From a checkpoint of a small mixture-of-experts model trained on Wikipedia: a variant of Adam for the experts, 8511 steps.
Below are experts of layer 5 (counted from 0) of a mixture-of-experts language model. Rows are named router (the router's row for the expert), down (a neuron's output weights, with its number) and show model dimensions 96-191. Each number is 500 + 40 x the weight over its row's rms, rounded and kept within 0 to 999. Numbers have three digits each.
Before each expert's rows: a language model's description of what the expert responds to. This comes from a sample of Wikipedia text that the model never trained on.

# expert 21
Middle and final syllables of non-English personal and place names, often Japanese, Slavic or Spanish in sports tables, like Kohei and Safiullin.
router:465490462452540529495500460535507517480553494521534490426527458388456476552550516546546417463511501536500588499494462446556487529466501493471553482537480557532495521494542441411484476555433583422493515469536483495514477488461466490511474497502532550513517493521490501485510464526485531480
down0:563482564538524484480528447449544457464489476472521482502481514544458499471509579482461503510437547469475548527563577546444512484467560479509486476500526559528477544472420556486504510487534484483556553462471497488476510511535533583538481576560480462581510461436511491447470486522594508449
down1:488459468452603443581442538491461478528512422448539520514524455478569530473466570460486495541470511485541504478463428455550473537516472526477508509520467519520489460513525434476519495379462440493531500529453489464471547510501457529459527525538551456500450519508499550521570535470526541480
down2:415513528408476528474432479548495504452524501523521434506569495501455506479567497460511426535518540538480528482485479525512545490538453450498491510490528550526517561466481519487503474492495505451448584548487503522504482488501449462500570489513478474447440512463449484527497537497498507571
down3:493445446506479505506526511460485478538482463511526489459498496484491550551536501520514555544489421468476497470550481525513488478404550454514531527509455471494524510540513480460537490531488416526437497501527500530485463546452438577501482465463560517508517571482428525466451479460489496568
down4:517514447395501506533470518489474410501549543533413564465483457507470479476570460510485518476568559503525467522481490443533518470493479507570428498491557437558496464542483503542535426517523526499485523456490478506503529530448489467505520468485498461503532484572468505439478509429468489488
down5:522557513537451508468508569513563513560492536527484532518438472547490465458543437520608545520498512449537499533498533495532505453539532495422535459514506468479519361550486484539510532465473509465439444487546481433457505461503489521513510534464504542475465481389480500469544505557486526527
down6:442497465449453512477490410487575549472464459551471506568470600558498453529490508533508572546463480478487419467525482460511512426538464450432543505529476486498570477518486556517419545582502566467556501517544483496512508538517538477490516473472472495513530505519480535547487514496463515557
down7:623530490477497509499532540501541487473492416417562533487494506517495497498443482538516476513529473457478475480470456427451506555479515466573548471532488495456506512465462523470521515468517496550471540565448516532465520493462490518489531414455466492547526429541530591476497497553467461576
down8:501518467525479560485458514472427580478584424565550452439544521514507395513613537542458505476525464531458460472460531529496450538536512450539422535546527441492535582475505499531498587416445507509566453501445474514549518585465457477498477478548486506559475506490490458533580432513546508531

# expert 11
Paragraph breaks, dates starting a sentence (On, May, February) and the second piece of a capitalized name (S-at, S-age, M-aus).
router:495475470445491563543546447466567550462480487508527519529549404496490501434531478457508522500401498515494490454500452437469505536486468477410493471513492612448583481529503435452389446503504491479514541432447466532534476490495497521520456509542558530475458485532541473465533462543503520485
down0:557498528466443523564492463434469423482497504554422520546564474553499444499491470496449476413488438519543454431587524482511468571505501513560479430483542477560507490507525496462468499535522464506487466385442553481473525521500519598487520533511589479531538477471514456514509499534548455496
down1:520519435475525567503456489509428513491497501512436533388508496518504478495517548485519497518533498516420506500478511472492447452513473439517530431447450550512531457506474501518470498470459449549442508470523498562423469522448529513451519437504496503545489559493551451447457541457506515526
down2:528489577493516423560524438473492495450496474496521451462508512504521521492511485439515501495499471492441514454508524491548429453468453545425446525504559544560439434553479527509503521475487497452490514542528445490525522507539530514437435537454506477539506476500452509547521543576542551581
down3:510532439627415520395519415529509490564599510597526477456496534430484581518509548542550494532487469530562443526448453545443502543491529505506516547465466556474482473515485488478493485529489532458477467528510562504483442597542438525448516537568446501551527471499494436527478525444497486548
down4:535493500434547514494504500483527517445545557480534485522519479503524535483478559524462493558544483558561507453491496535495399450573519488463521611408466488475540501554548503474515449488469472522475444452488475498492492518446409490534517548516514458405490497509556459480474453525511464441
down5:518521503533464472569483545538513488480475437459513512489499503535487520527448422490542468463565428558453490548475553551541485439519561544519462491454457507463483598499489557516437498507632510514526507530485529489591506473524521523400449511544475566481550472466544497469522487569496447514
down6:433505474458508461511428514545484518534503401521466523438596489400525516529459535564497531473529474549510467439535446516380514491511526472473501556477506469497446462511440522487423481626491490507522579490490519500559451587506498536526498494519469511497532515447488529438470493565491503542
down7:507429455588488525439399466539509487510476460509466523500510537506443500504508466573541480492427496423562513527537516497424515404526551519551449528490519479525478501519501497456546531503424430498530564531492581507531512524506458484515481499445554531481505524473455515540508522450539491504
down8:440604483527523455438456543461472538519521469520472577543512543474538528517523470460525490518502425550539512485523575450519497501489419514448442559481444547499480504482496539544483473530508468434492460516487498427558506455538539473577497473450517500523528534461511457431498488525489531564

# expert 22
Line breaks in infoboxes and lists, and pieces of non-English or unusual text such as Thai, Norwegian and Slovene names, and LaTeX fragments.
router:473500526424497495545561488480452472484466447501486512467558534494516497468557527514512443515412532520566531512498560390474535491450501496460525420607503475484496495522507521440496482483450480447492513446495497506518576491487474523559410438560523506472438456435601451399507448553550525467
down0:512467492543526592505528511523485485453575520486437538522502442445510518479512507569461517491520477496448527516538554462496532445546519576448534533474545442538477579467506496484428482495441498460485531535486510518504464480426485483516521422529581541529539492520528520484574512535421524402
down1:526505468476512413548445543489525452486468562501473485519495480545520526478497529482483543543459484526475487508491592457466540535519477452442432530477528496460482486602416513567464456513497489542559531522594443529479484555501512508583501545470509475554538451503494533523551574539506496564
down2:551538458467499443591555521498507490426589459467532473567491540485391449504510496480458525472508505462477484541539495486463474464508492492452519514478543403463483490559568528512486487465437510514491572437486507520502504507446469498499521519506530475507504557501509459444515445445474508518
down3:450450536546494530527547553483521461485498465482525513524512553513539520489572456529551575476481536496555504498506472490421508493559605561483566517534572512484530540482470499507533578461506462530574501441543513577470512504490488457523551500490568598433499347506533516529453544521451495513
down4:464502486519639491566499478501522499514465529570577496518481518486554531486466499486496547555472515547519509428481475562546492553489480506519540498544488476464464529528510540526518484552498547527499512529494483536429499441496527549485503517542517585490503542492524518538497499460450463501
down5:479520459504494523429516540512514471526475491472504486490440550557523514478522556458497430541482500468494478513455596444527461455476466507460495517468438434518504454547465498476491476496518463524495547534539560504460556493502488593469493550511481487558570485443510418530545539536451501525
down6:475534436415547504557505513498487489485506535470550512485537391499505496453523428508479529491520506524456512589520525475512565483451531569491397488477536521510489479505496583508549490478449529471466487565495442500588495514482510468507435472495542506501536503447506515451481560547502488492
down7:435472502446483543516567471527556434533492440479485480507481396557582554532561466529498493494592547496491477462487456534498517452412501491474502527538533534513545482565487493426585521501495505483425496527454563516513502540528474457471476471470544584472525463543473536461520442532462497483
down8:614534485547471536558549536544475543430494501525542466488502475524558526470536467492502571492523526446516517540516471441543504575479506513469512446465440484405473458458434448458549543466546530523473481480496485532535404526550502559471438522453459516539453491460555476466548525423576442455